Weights of a small mixture-of-experts language model, trained from scratch on English Wikipedia.
Size: 13 layers, vocabulary 16384, 114M parameters.
Below are experts of layer 4 (counted from 0) of a mixture-of-experts language model. Rows are named router (the router's row for the expert), up (a neuron's input weights, with its number), down (a neuron's output weights, with its number) and show model dimensions 256-383. Each number is 500 + 25 x the weight over its row's rms, rounded and kept within 0 to 999. Numbers have three digits each.
Before each expert's rows: a language model's description of what the expert responds to. This comes from a sample of Wikipedia text that the model never trained on.

# expert 9
Description: Inner word pieces like ag, ig, oph, ach inside Latin taxonomic names and foreign surnames, e.g. Rh-ag-iini, n-ig-ripilosa, Gra-ch-ev.
router:495459530518458503518458565548458481515505474487486477487501500487506503469512515499535484510515511470482489495504501494513468503474545475470463485491534498457518512542495445481455500512496504461505565507515511508480488478525486542492533439537485519479512495513499512473468536502509526532524487512497538494477473470520486480500483507522543456510486526506503490540486462509513496547463
up3:469516507505512508520526468514500474533521500479503499504511477507534536520479523502492501486498486512485484520494473480490511500521538527476548467557488483537478495496505514529472498517485489491545497517470510524487515472510548512477461515500515503488475521511472517522485427530513506525489497488550508508476515487481499482476482521540528480512503471519498515478484489487520513473483
down3:437498551496506488509469451512485524518535513513450493550482473480535506498532502501546512518473466530554507523518507468487454512472530497508490523514469481492510482511482495512482524515504481499513485470497510499518490494548524529511501479535475502496507498499515521495467518508513466488558497483479486468550499550485490502485491486502464487510504495486533558505534489513488524501491
up4:492484501495474485497520506504543500514506486487502518542531492483480519536515511479498494508467494529526483496532515502507502533489495456525502513503456478469516516480510515504514494506513458503441475521523475534480517510504509580488550463489531452535481522504528488497536501484493485475490542477552485461500505507512539465469524550526483463516518509495493559507529490492500495491489
down4:490532494533518483516548516506505499483498507463513519490527477482451506490510516444518502472528502502478514533519490533475469469498482484461497522435487549470536484535512505517504485493505515490494503526495473513498538475495481541477516513504494515519551479508514474488526506490508463496463480515497502477530449466465489496414541537505508487511536545478460494523465471485488485520462
up5:528489481500488484475488478511495485517483469488491485475499518571502501498534505466512479492542491485534494446524529490531469487498481536489519494484513500427479484493522519495512500419542480452498465443501516512492539504464509500457459478501525514520490512522486517475493497500506440503508492488477484529518482488549517463475505488476496500485461507510476537500507430486478474504496
down5:478482496529473508500473502507498491528500526531481513518477467483471498493535513519527513456477505510483511531523529490484485480523517458514551473471507483532518534500517530513521485463494506485506473499481514517490478538506521567512509505542477499501492491486531490502469496491471473474553529477499491481525515463500548491530527460435520474491465489526488520458494479507455559483488
up6:528526535511486501516503476484499495464525482503500521497501545499502544463520491479495496489496477500499560509518496497470501451465483522531468501482530470490492497512499512489458498487502515444520503530461525429504495474513518541459544494521478475503530485443481505536527504474490538502476526493485469514492548494471522480525464524507499465491496515480507470499530463525445481486484
down6:509513527498502500484458484451533479513512480466467503472489472522494512506501506477520520483531498463532520506510492525448532506505480520468550520522487472518507490549484508465489530490497487498506457487514522469507491468521505522513513496466481509494507502500488488501522475502520513502524491519544496501488528494496497519531524470507488571496522491489540515461477525523473484452483
up7:534491512532509497505496461467474508510533455522469490470478496473496519478488525481516501488466496521518503480487457505484473483477532516522537471469520485480521497509514526515466532475473527535522515539492503515480499446513490497477508462521480517463475511509479490501487482479521492483498518501510528512525464506530479509507491462468494550503505546462538570482510492495518500479479
down7:514445533548486486483500550500493436508463495488501500533498500522506475484512480463472583474466505459468460486525511447473515487481503540515507466534522499518503512503491497518475515487508505519473497490469502471503481523530473491510527466533487542470456519467503498465493503480550562502531526504516496483496500465522480498529479527485468534460467475534511520516523471533524491510505
up8:491485503511515465540467530491488516532512514462528489475484505504519491524512501484523470501465538535515534479503450464517472505522474548538476478532544505499500514484483480527507491482497478515511474503532509505469517519475504512495513494484521502511494490496491501522514491490537499437502459519489536491528536499485491463499505504538526453500533484498470551523487513523476496471458
down8:491492517460492494545491460510523473500502486503472489512498524528505486510499535527516500486501510487534525501484497549486493519487523523489514500476473523510500518495528500480500454512457496511512467538463517531484470487489512513489508499477520519514518487541480511541444490493494528518452529432512487511458479471520512506478482545521549469523514486504521489537487528487528473462536
up9:475509501501502494457524493500515503466525530491467505450538518463497491493495521543498465496517521504505457491480479488450478523473487483486502545455524425509511526475523513492482467521486497490483514494494500526519567495536511502483491437535435482501495466532503488567506490524495481456442495535558526466479471505502490486502519538457489458561497489478484548510512517497517540529506
down9:515510524485529486501514485499476490462517507506493499480480531470486494499459500476521510458500534475515506503498515453528489463476535484479501525464505506457538519498514489496513485537502527498485535473488458546520442453503516511503467531491477537476487496455526549524531497512517534545491542509490469497474511533459508499467524503504520496502521486484480479503494503525500532517487
up10:488489543499457532536500559494494494521489487496511483525491524484519511519473492489516506481480486465501472504504495524518486512511538509493514489488513501488482543501520537517448500473472529483515495476493482528495515472487523502500529499546537506525510482501499491493469488530571443464514472525510510504519511462475494486511472485510502503500495526519540510477514518462518510474460
down10:499513505499520478527519525453487490470539483500488498453472501508503480504522484506496488495492551464449476508509513513467456446496540549478500477499520466517474487478452489524501502525490498522538496519454507521499508488501527490514510510483505479527466505515500516549489475504511471523443526487476467519449547488526476470516464484492473462518479510472498497522457497463500494524513
up11:513481495522493474494512461456508489569565502471509503504530519508483497465516499468555501492501504529501531521486533468494538455467480506534468521490526474481490502451497522494494516479550506491463497497484530575536478520493510497495497502473519494507487489517519497492539510527471474509512479488495534483506486467495468517542498480519496504525487487484495485504523476452504528485508
down11:506471493487508504495485492512476503471489489505473536511535490501538524525540506532450512473498516544469514508495523463508472512514541505537500510474486491493484524544490549530514530515480462504473490473485486529506504513513530468509506519492533486529499552519482541495515507530508497538467515518486497502478510522450485488521477538474509462506518493517438526487512509515499517506476
up12:518468482543502502486494562500524527539464462526485529504499516492519532482506509474459520476474519563489503511494509457568508485482512543516515475507511460478510500503530574485466463504446528510554463511497530485541483489476511518488479478499475493492481534464494507486485510508508508480545481511538509509512482508498475481507518539509528508492558481525526471481480521499510468474481
down12:512511486490448513484488522461502469495525479501512494453524506546449514482483529476546484516506528481448531488452504480485464489496499533513490530535467518448503497492496525514501495493554501531457541524531483510491440480539486481492488515501497445482495482508521467538439501480491507514503476516445447499499506469504488485527506511515513516464498512499508502515547467488543547486529
up13:458458497522511490500506508500494492491484461484527523447460496457528495467505514525512513480510533483481483503531479514543506563494493483512488513497486489514493526540509471504482558497500511473518502479539486490508480538483528534496500518550527529420526516510489442490531489485537500514530480464506493469493493540490518505502530521511501520485488469508507473494513455469473531458490
down13:506523475543508484448520480493485482533504532514487492459479536532519504499502553485493529513498506509493499491531504519540528476535522548464495521513507489518516513465471510496513486476504481500495534511510502506511479522500492461523504495489488520522449461516526527492484449462530484542500467494515514490484518503482513512490522503525483517549491484507516476521503523539532473509475
up14:476477465513544537529524507525515456500484470495506495536476471529526483496485497502478429488485473517476471502529490459493492502499524581557508509495496520521494498501488485533485482496508488486467502483509519482479525494516492547475482498504527474524503506455513523505533492526491475494479504519498493533504470461506510504525537506526466505470490452478550552510546512521489471484518
down14:483514513500483515458523525469509486472520511500455510510493484509508467522513513541519508450465501535499483455553512498502495495523476523504572533523524442474484489467508509438472508488490501483470527526466489455488482502498530491538477482511507531519535464505532546523500504469510483523487550522453477486514501459523485483508544449493519478475483460479513507461509496504487510532477
up15:520482512508519490533510480530514493524515471484498513459482435486475532461537473502482494492504501496527544508536502499531496496509532488457465501508512543480518483481491491469500490538492515487515511437479484497560467496466470517505470487462475547496514501501522502505503517502531484474529519532467530535495530536509445550509461517506499524497473514467492498475524503445481498489515
down15:550472491462534506494514539532534478515513494505556508487476478517483517442513464481490482502481496475485475491485526430524508518502518490481505495497546505541526523493499494500471471470557444504520465475493466535503513453506508456509490510557477478476485531446504461497479468505520490518422507549534494504520485462504494521538524511472520515487514471490525485525513549554518506462505
up16:492486447525496502478462511504520464528493520506528533486544467504493504467503530492527528450497534574502470487512517479500530530488526482487486494546527508534457523529509477492487506473526486505554519481533487518490497513455557499480494502517489495539443495467496528495507517511527472500467558495483447527477469502475483473470482487533498470478531491493467468530528472493474485516499
down16:529455503536501506509506524513510478500559528514485481546468517461542518508522505544481482516500498513507476499504479500481505521444484493476532491495529492511485481491484478479511480468501518472494522543478501500493501475501472537513493499482469494468514492499512495484500507515525563509491515532472497518494483516529508541513497498490524485469529491486525525516470546533480522482510
up17:545522517507536522520511512499530500517501488512486496500475524503480525478511501475523485545504526504517446510508478483509511533533502520507516534501473470485475498523499493507475557530537481500515500552467518515490546526484519482497526475511534483531476481496544456513510489526515501488561456432479538515473498486518502514447478483474505515520506517501466537519516508504516491478482
down17:501507499508504483469521480533546500505518503521490513449505491548470506500479475501464522499496542511470508478489493495516493434515496547490517498474458544490493507513464472520506531461510487461538530511511502556488491533512525478515558473488465496487534485499534512520534453493544481497511504512534520497515507565529465432486519486551511481462494495490478544529511466494493538500496
up18:497454498493481545553528470485544503471459510521475542507467491514530487499469530470538495507479496499535494506502485532467519499477548522480500513511557512493473499536477442496479510520440490531532508528534488416506473501535498536468511537552491502497513507500516511501488488436528498523527455486508486512536525524506480511494513513534492467536473492501479514520549506540519498498517
down18:505424535490510572502568498490514529518457496475516476522516485499470509480509522526523487511500480450473503539499497488510515472510469527521522519535519473483437499509466490523514521492504518484511518524439512494458504526489508518496529505478501478504505467515531485475526500484503449496485514532498500498502538504497496464523487525480496491486556490444444545497534506515512488480514
up19:476526485499467505526487487507505476483471504530586492470521523505497489443519502534484487511458520497517509524500532486484521508509520445508515476433512559544481497488499566522457479487506542547527506435539480473533512498474481519515486515518484496508509483533522514503497519474504510498498514503496451486481512526461511492480503475469487493437524492524499512521498526480495533505521
down19:520532507519522490456493476500538490509524479508556514495452487526523515495507444528549494527472470539505478514508516502500497455482478515501487540487520480494499505473497523490506493496526514504502485486495515503526500517483522488515473512490538464488491522486443516509530522489539521485472455483519435517515491529460482474522503502499502541476476490484471504515505497545462506549538

# expert 53
Description: Lone lowercase letters and unit abbreviations, such as m, km, ft, lb, in measurements, math formulas, web domains and Latin species names.
router:502480507498471485492501525485493472477510498503465509494492480530506486510500508509517515500492548495473492491506588493531555491497524524467460506502494492465514489510480513490540513523546480493564553500497490542495461475478489513495502511508475493485545523479504506494481534480471500544510514484509528512560512509496573465507513462474516480534509494504498520488487548471485532469509
up0:501473492455506507501469504491518485561526480510514529522448488538526525485544504528535501483470500536540505456522522515476491507537498515505500554497467450486485494506539479495493470525522503458530482487529516516500527463502478535468491519512518478514559519549473501543497490533495501532497523482480510455518493506514513523490519530459481505509533499461502514482507510506504468475457
down0:467505514505457543510477512455522553437441467483472523465536500531461497485497544502502512516530477501501478488493511547476478498499515538489515532500526483520459517533454499480478523493510533483473513520475521519516482530500437463468522512439525527506502482523521506476529474523515472486476513522508492487522482485510458513498476503503505505494518511490503460528485556470561495521460
up1:467473489493496521487519495474559495492504466453503478547492448532524545546451525544481455488481491511521491518506507467508574516493470515531483515483494528485473509488546464493518466469484481467515464459517490493498528488496497480512475516519509470504502526504519515495559489515505525484499430452540517476498496501465534543505539460512486498496510538481501497486552522454517503492511
down1:515503542456525506529517483476499467553505544507468476530513485462492507537500487486487495525502467488460455484537464503515490526488497507470464534494465509489505459471549493535484502506500550523493492498517534510531506479536491479521556476509518525508501501491494498463479490504459518438550492503535519523521478485486501511494506508498497507509507541513515520517469455554539484486477
up2:514484430519525485510505501505485485525502454498485495457518530491490460471542457529539498480496448458511473500477505505486499536486482499524511516566476530488496538529541509501490528503517493497459490519506480517518531493477520498425486490483520517518516505466494515525552482491485488472511494552486536548490496483507545543503475493487542533468474498497496511479487534490509542502486
down2:460484493476486552522465545522489515500494462493512489536498499528484473523516494483532461499548482493512436461501514489499536481483514521515514496539500497505500561514514505456474537495530505484529572487478521521505465455487514516485466482480524522497480449488510485511479474506486524510523551523473494511448481485473482484480484501489521519510469459464452488495547528526538502473488
up3:512518494501510547495515516499486477532520466482490494515475506492476493493507478505526466545491483509483487442476492486528496530513465453458491494495512481450545506504545463526514567502507491487524518522515500551524487490545509511502521480538460491521503549465488522526559521520466472522503483446516546505505485485512513443529471498518518532494494509464458514512523508436468488544532
down3:505513510502460519491501494495526480502480518489509522480518508493528546506518520460497524493511481512523526452509495505494550469511502505508481479500489480487496492516533496510521504508485456513512473541495519485498484532477490528486509518458533481508480506534540476563509436496479540484523458508506495462504525590443470521496496506505506500532487496512485502529523449501486508495500
up4:522514469490444480511489506495515468522487499498563474443505478509516506485480494483489503485436492504493499518486601514540517527496521558529519519469498498512475465485477509516531441498480462464522512534549477508485515514477492481482469525463465525459493501500518527489482478522525515464501466512500525517480517557473529527525479571504537489512500478522500518462532518490512489476479
down4:474482547444507502476483544471474437519520529516449514524493502524513497504505523495449518515510480462494512483482484512478516480487508497509504457528467444526521474483499485454407523486545518454534526503481476492516503512491525480464547478487471504534510519462480496500490503489491492531531457483486545488535536457552520488497524476534468510524514479501486502454494495505482473508467
up5:517469472471501483485481477520483514460502492488512492491489446510504501498501515468433516490519505508497481512501493473505438483472511496517520483509529511484523501510516478505505534532470487519536479521513481505537524530523500480487468483523516495499488512503464484519514495484505497486456489506474514546503528533488514458485483499475490534491499519492510483504508467538497455494471
down5:509494476568517471502516504516502448514487520486504512510491497519474473501492492486506487554491458489529460529421506550536538523436489507524460517478490504479539513479465505515501467497537534536461503512481474468498505486504512535498511468525495471501490532468514526466477476513496548499523507467524502443539482457483517487513461482475493504473525480534472467493531466472531531500500
up6:486501459468493484494475503485454503503523502504502533539488537484513514471529490471555475471484528554532508502504506522503478456488527525502506514503491487512470490499480491459507511470474527473485529501480518540540486508509539481516505498486456528497523500496486467480502509507518489476579485501514506493456464491497516457492533469500504504487536469513500501480542466453528501482495
down6:503545511515532510469453520523531501487512471527496493531493461511521533530450513523536489501511485483485527496471476478512542505451488488551488524532523476489477528505509530531476502502478533507509527499528537475488565513500504488517483490510472461474483536498478505513512541509524530491467543503492525523491501469532498496523449503464510521538518541508469487505483545497502559492493
up7:564500534536486497456492447543507490482529463494536500559536519484541545530445501524502510508489463496497535461559540471489472488472448488484499486530479496509516450476483508488503494525516484510502517477491494518492499519493549484444477508525469508505470472496491518501514510476500500529496474465508502464510505515524532519515459517434535524480513482489465493481488508466484463525503
down7:510472503486507533483496503558487411478532496526482471480533470497507519507504489469540487481497472515474485492487506524488481489496515479460502485470462498478487508483508462491500528513512498509472495475516498472521542479523495486512516500518528585526507496488520519521504532472480495481495494551471527494500485500488512486483515510498533502511477483501509456522525505523498459499522
up8:501503496481516503503479458510539473468521492502472505464483500501513503483484538520505547482526472536516568517482466483485445510500515548492495546491530503496501531505491477522495499508503562479507511497503518505493526488483478448476489512499519486490502468486496510522500498547499471495527523512515501498504527443501519520531499543521517496505506524503481507513514536492510501488491
down8:501490510532478514501501475526509506524457461487544529468476478484461533515498483518524506519475530503472498474524472515491427487497493504522530443545517474511507492489523511514519458499476477473497495490484508486471517478522476467557491488473564485504497511458484527493529498504534532492441462490502501477516528515520544504517503499455582512538514444486453497477484498525469481506531
up9:487517448452509506473475464547493521500494560469485505447502469494519517533502500491461520498516502468562559487511492507513457498484451511481481533484521464496502489513546558492503465511496513562496451503490504486507533511496498430465511471553506474507509482515531534512490524508496486511478529513528525489505516452547470504514521510468539514468503458482521502513510502509491436535501
down9:475513534461449479494511503506493453476499486526477452506474486518456549501507514476504526481487494486496520502489495543506501501540482519515526507493531442465525488459523531473479500445497486499463560513516484488484489468535512486468524515517492479482483494508486527521492492481498513462487524483524477515501504501505503512521523501475523524508477513478543492497516497476502492532505
up10:527533481495507454466511491470516492556515492510502494521510537496498529508497499514514468528509470511488538505488515499502488545528482480461525497468456525507496555524501461489481484494510550489527504485504544554473461509483465489487516564449515497462475530527500476489487505497537479508471498498472497479547510472507478510528498458494469526462510472471501498504526522477503483475487
down10:449476517453517537540473523508473474492494499532499491525496526508502486490509487478498498500488481503512493496520487460511471530490496533460482510519488506464482531486510528483480511521500510489517505524532525552516493490473519519520474474498492536486513475558509482465506507485469526498523470485486521522497490471514522454521439494475483468457477528502537536445537470489523552510523
up11:510540491497476478537555501455529466526462526504503537533500472521474482503498528519464526477495526520475481493492512528466492503511469479461498461493490470528480530520470516521518525509432496503529501459489531481497471529506485516481466517529502500512524540512497536492505521499505490481472479503500523474507423474524509549520469531498485520504531455534515476464473485484480487495497
down11:467508523480491514513529494516497513478521546496494450501509494503520529519514469464515498499505474461520502514506461522484479528429531515506497487464493487499532440523519474472509514496499498517529472535521503496508476499471499535470546473466528502493548504499487481474507495480507561482524480510498510460507506513558483516496516444511532526506514489488555516525470475513544461509467
up12:463498471527499490502504524478530514475512482478518515520522502434503544490497513508480486508500481502515488475506496485520541466467429504503576502498503534491505481523466512492498507518516475449529486521549531514500527520485490462523493515508492449490472525519532488553483502510483483536502486463520517508480521523454483478527494483469502491497515502484539517457519455531494532507518
down12:543482483516509491482492521504481577470533460538551535480509520510532515487498503531526490541465487557505497506478482494507468497474542489475517464455514491491491474525473521500491524550495528542521434514463515477458517480502523516506488525538479557531493503514458526532431529509472499507478465516519484467464503510494543517492494520540520505464498513487514496457498463462492516463512
up13:495524488459500528494533493497450503469494527497526473525479501490505518536491509515522533496456497495508507575508522538516528516529478532514480489506556534491469456518498519489498492486500510489482490500519518519512538487572502544480532477517442510515491489524511476508505489539500483514473506479509491483493510460476467532514515519484517501502532492498514470498464530494523485493486
down13:505469494474522484437497518479497491489512485534477511465527523489507488497463502474441541484494540502511484513487525512515513510491490506524494530506506469451453484483492530528483491480476507465500520482504487527484517516491530483509526507504498482500524541519532486528467457490497486491513496471496476510503524483522471550480507443505488494499489521518485504494495520515464482469487
up14:507517522517484503485502570490470467502450479517529572534487505500469461519506464484538509526508471446520481527482504509469496454506484561505484491543489508514520500527510453530478426485497498499482525463556471530529474511501469465538548491522487521494433494454503504515537495468522491474502520496467528505534510522495494481487531537519507523474504487497446513496508508463497515487514
down14:513462511518561517460497460533552489522508523474504481524528495515504463508510499464525490478465501531489521455522479508499497524503508466561474471512468517477474503519484523479492515531512511473503504497496473508514519464524526553489506500468510458446506513483541471474487506536545498503505514455511492508478546536530522500492496513521455499484469487487508543495502482496543492498465
up15:503465510515479532510465530514503484431441479493497488449505459544466466488517503484506520488435492510561498526513493546512497504529492516483524482484467515501451464510520443493495523469522478499492517484499555474472488522511491503536484496514497506501453473523524502528538514512453473522483526476486489462478504537478553465516521444507484478500494490522492525481498478469485483522476
down15:524465493478504487516509479521519493485509484510521482504516522484508514498516538494446491509521480455504551515431449458500487491503530509498510466506514522539487505494528510462501527457504534484503496497508515468496493489499486486482524466522509506543543515511523492497493510496516501510482538483492472502485504508480510467524541504525530535510496487510514474522462472551494514472462
up16:467504483465509534513509513470542512523513485495503535505478484474477456497522528488523496517445489504550510474528520501489509506488493487491485505512530479501536469562527464516486494494486482501508506481465469496495517502480499445508491506507511518512477529478478574532498523523516497559524503534482493479486497500508481493499465519504537496535495521499521506511533468496524533446495
down16:459528468471540480500470476461530522467510514505475503521517530519456479557503506511546474500497499534491536481443539505501480528490491490492549512518525477501500472466502496498451490560446487493490493531457505515510523502519530447517495512471512473500487482536517514510479496539514499497548504478527492477490549520477523498443507529497508478525517517525536521476490465493497498518478

# expert 2
Description: Joining punctuation inside compounds, ranges, lists and code, such as alpha–beta, off-pump, 0/1, list semicolons, braces and underscores.
router:519470545541482496481478490466478514501487468494515488456488532540479476460503461519484510492514501524501490492527476506492475470510491508496484519492494526509509491496473512524486462533534476503484524470502512497476489522497551514503495545461458504537446496474492500467486528466538510461517499518515415544509503506532502495497471495484487491475506495480491524538468464473470492478508
up3:496489525518494475451551522527490481509522501528490494451478480501512506489476452526516509515521446499471466493505474492535497467484483505558502496485487543469522483472538491495502502497494485505535498520513521498480511571495505484543464512487488472486517480513536560528486451501474482503530507519477518494498497517547450532508511465518480524533501506546509532476533530523538492480499
down3:516463485478456494480474475532512537538522548495499533512514527499483506455512479459475512512488558479459499482507533509520496544508468439504533468472480505489484514557556550459486497554527509496522487482501492499507509486435506533508518522498531506506496483528502551499527465507521488526499514518490528481503497499489524487526502479493506445509501491515517518523517508511452534500490
up4:502488531470476513421490501474523488497505545510505506559462513481514487494518537510516510458460502501501543561497524477496460497438548472511494444440511520463495524500485495499538488471523489512511517530494474525457481522487460526499544522486483476539487513516508435534494465531497524489481506520517456539547521530487500513515519507514482489482509489460500516522521534503498521521521
down4:525484483515530500486507521510448480534491521469495507509490536497502519494499528548485521502494545469510512544484512517505514488469506487496490467485453499455488491510465479500479498482510479488522464487482545506473502477473544430511474473479490516503482539516496497507468504486487506476518517449480529499503505479513520489491495487471478487519465520501536509501526524444499553524520
up5:464539441498535525492525500458512452529514498526494508526486499505502529567516479490519527513455495541497510514446513525462540502504513481527470486490495508498505505466505536500486534532475499483515468513546518509501485539460485438518486498488462474507487487522501480479521480505499495479521509475472496501529493479498469491488504446505458526489526483509499531508512489463534530459498
down5:500474516464510477513514502482515477456475480486467525535482503463513540493453477533488511497492479512509494470500494472487460525505515504503561497476508494486484478465523516500514471509440497470496506518529537508507511533504468495501470508433513503497548529474509514472506524462484455495488504512459517461492512506496514479537510473491488503480502504490508479497506582494562470533516
up6:484495462504462468492478500455500537504512495519480501478508501476502489533489510483493479523495496479518499486513535442446539475496459499495520511529505532458506510534523472480457490472575500532489504493502522530520515531487521540465508524473448509496500461489509466548526513498500485508517521520521486485526536497468498500521529487495496480472476529484484471513471503515497458509500
down6:509478506509455481505528470501537517465498468513495503496508485455500484471506453472489512520481466524487558521474490485452478520476531540505522483513539501518515495483484473534480511516440467493474486524490534487488534483497488494472477521530521469487522457481519500521506540510495501483470492547492477470512519509468502505503516509532461510520491473538467515532508453482504519546522
up7:453513519506484488527433441508491478509489500484491499518534473461506528493507464509486508551455533453490521537480482491465490510535543445507489518483482500446548492538523476490510485488471512540504492547482582488465438486479502483469515500518496503529518497501484486529498483536465535501504484512508511538476495483489492502521526518500507530536513517458482505471512526490505522547507
down7:528494506505504501514547501529506505478479507497539523515502504523529501501470458520491455553485485485502555454485480493491467485471498462473509511478518561495495457468479498489522474487560453501541510507483481469532520498528512521507461493467485520506493470520524515513509486469520476457517512531527534497507484496516526505526470496464537483521521489458525518499529475495497468500468
up8:471473484467497480517490542478503504484464524501517537499501548521492497479468471468499514580486487523518493502540532470492530520492502484489510504497543545500500484487479511504473550477503483485453505464486500487483498528504489540493488499480501508503494493540501514534500521494503489513540498508504486480525506499528498534509507530508447484456488511510501514486513511510549477465543
down8:487509481501487423518469511462500552511465497506502475478484472478520517469497503464502453493526515480482501524522521552527516502502496505454495517485458460463490549513473505486502506537499484497517513505524543501527476490526525492459536441519551486539495490494511503511488486485452474492488535468535524485496521502506521500498469454467480436523499485507504494465498523480492495518495
up9:489450539494461530486550508520521484555475523500461491500489505510538500493521519475530531494479491481529464529465524509501478498534461503486529498513532463505469474501522498501462485500510507506554516469515487489507533519514523490486508501538468479463506483490524463473538491504508518497519480478539495460504528503501505492470537530483494463441509456519510489494525488503541526483506
down9:520521489523510532532513500473536487495497500536531537472503456518494482499541474520460469507511492477543480469532534471542482513488472449495487515517522534464491478493505550496494514487460486496488517462500494504484505489491501514448492547462487509481518504513513447489507502517532485488560494509513511542532519425486489479558505500453510498487528487505508467473543502507490526482496
up10:483488490462488493484489491553533520526525480529473467491492530496538538509472532509513497498466535535495476528508476460449492477444502477479456505476529529443528525523498469493483469505522476490475491539496500468471512495481527525467516483513537473507497479505521487507540503527439446522483531497468551504533497477488519471470493502510525512485483548521536539551517492450512478507490
down10:456495482479503539497533505495488474493469510486565519481482503544474507513538504467495539472494537497486484534553452473486535492537464540526487513509523497510506509488486529511495486501487512518556544546507512453516479513485482509518511522545499517526487543486508457493485499489519554547526522478510535513461493532493495482525475526515516468535461478512496531440528462501481503474526
up11:444501508544507505499532569495511521476457489510472509517529526496472497512523487532510468504518530522515469511525500519458502530469452517534507524483524500556493469488538500497493474482476503514488506481516481501468484490514494458480475554496493504485502519478552520519501498510449540481548522492515506502527496496518428462487512474506516511499524497522484477476520527457498501502502
down11:556514514464459503530521525508512499486528477466497531507532477450496537494495502501525480541533478445506483455471473507475453496477526486498488470512547504460504517455503470463495483516517473471534498529499544517501526502513535487541545454473557537487489447506494504486494519476522483530475488525446504488546451485515516484434460481498491551474483508492445524515497512548500536481522
up12:487513502504492508542557539492497453451503540487519539510500470487540508532499510488458499496492509509482510506465488472447548525503479493562482496491508494481514469481514505499495528529511454472524484528488537474515503526477457458454494501474503493480521522504506478485500514483478496470463473483501518472492500516512501528511532547492523486509534458500530467483480515501492519543521
down12:468477501523479481461480481513512576470496461513468547511486546521527467464486489478532543555526512493516524519483502529485507545532497503474502509488507498519527498511548502499491502505531508458476520468486531520493505505489510517546478528489451499524531532568486483561469494474529505456526512516475522541497514490503538482534466494483480502480506486547485556488498476539498532490479
up13:516515463499510456498480505439525472501540530545523518478517525488495507510491496492499492461481525497500535515464474492486463525504513509538481556523533516488528557499497538498510512471513481506523452494465508533530550516514511501519487518487524492502533518499433508500504497519502506515412491495510520532472490465455466498535495494499515490529500533515507483497472498510532495496502
down13:517423507485504494561471487508489472489496490479524475460481524553493476493517515497502518498539504543560518524533518456501499515488487467513474543497493550499461536528499506549439520512522504487503536493497521455475482508511532480503490515490490536459474507489458496510518497499475500521499503452499481481530527543527460478559503478479504477523513517501503515491545514472491488466538
up14:508544494524527502475493539466473506534476485494503504501446484487514529501503475524483563522544517519504498486480472500537499488516508478475468518487501483474477485483494525500502526485527490484492548515501531489491465486475483491524514511512507511468479511508506513468466485486507543511524514446506480505442479503470493485490461510517505531530458530492503495460505520476501456512531
down14:473503533532537485460505519498507519502508536482459504518475485509483449511460491484492489505527516501516481517478543487505481472483523454497535484525537485497459506498510498522471543492498520557523457543517509449498480421468494516493500519507511503526491441501489503523529518473531520534467489500517451504483469440490469492493536491536495497534467508480500506516470540470493483513488
up15:501495519485467488489462486524479489509492502500470501496485495496507489487452512479506523485505539520501438514444507484490488532479478519470495510481491463472539472530492516510503543457506509511504485486457489525499499526514496461496466465489514525509533536487470501527506468460510526469507471504453537498488457511503501472472456517503455517514520525501512505480489465501495558528529
down15:518523524471461494521509532517495493482491493482499509528509494504492520454472504472528473471524494491492469465503522494501539454490508498495471496494532533490526501480516468513496557515502539514488488496491508490431499448540545482490497539514524501503577478516476525531520503508524498524525491519511482463486499495523494476491520501501464485506494485521478511463501546517500498534547
up16:536468516499527488467506523495492428497540451493567503509479476591487462472515495520542495472519507497507504487465511468487510476499501504496520576565513466485478489507474493520488496495502509516474483519499519476502445502515505474476480485495494455481472451500498506514493470491497502483525522518532509508448492520524480505486506502466530501500509482498466504476534498502517488534468
down16:456505517540490551515478489495538502467473501527503521517499519480509468506538503532480470502513542498517498495525501487507506479546489518517514505510478520471584487471549536492454511542482499468508521481493497489536501500560504552506507512515504507491524493487498504511525522525491481497493528529522491493472519553468473524500521518514490523521533509469497543522521477466491544492499
up17:490510507462481506499479410491504487558510490498471517502513445543494510498496491503488508530498509449498469517519481535452504474512483498486537528483486525527528481534445516569486504514505492490528458514494505534465502493529456484467499486524496534520457509482499511549509508533507474517479523478482513499454510484504509470476515521470506499494483486506476492509503491451519525531507
down17:499484504513480529470463481549536510524514447572522488510514539546500476518471500458469439506483524519485475494517513500528532484476479490513499502506497481534533522502485478490513460510485500520491514553485527501451478521464494489495516498526484473483517516513531534538508522537505547478507469479515462472492510494496508516475484484499468516503517490494511490569508452486515469475505
up18:496491514506514449472502495501528482544503526481470512523467464482503564517520493516485478498541491506532498486473510495499478471546492489509458507515501478521448503477486541535487487483506513503530518517486460517499518507518521505508514518471476486537438533506496500475473528493529504489523492507461472470465490470486476506517494500453503525510514506525449496487503516500513415493487
down18:487532497495458495543483498514528448510483496499498476547502524477455476442467486513480422512492504529497483515524518554554466489466487539453486506496474501498519511483473517492509535482497470476529484466527535507500496474522440487513488474470471492519529451464525499475462522489528489483533490501521537492526506500517509481516493479489531508497518528512519474476531551513537562496479
up19:538472460515477512478451495499538480530499467443480488512503452547514535521546555561515540493510532532510506496511455498508475539499510479521491539531510484558440515517485515509492475514497506464489454474521477536526460482501489496475504498490490497498488504511505533463577488533508494504477517534477459512460515509471478516480499514444537462449484514488488475503510528470502462489474
down19:509432480492513472489506486487484513463513487488487507493493478436481517493505498493529489500525522523523521512492537462493529484523478483534450524511476473518496495483523515510518532515520502463490525488499532467532483518522527511546498523524487508516494490476478493489519483472517526516480533513503510507543423492532468497492472494502474513497491548490517517500465520494456515520525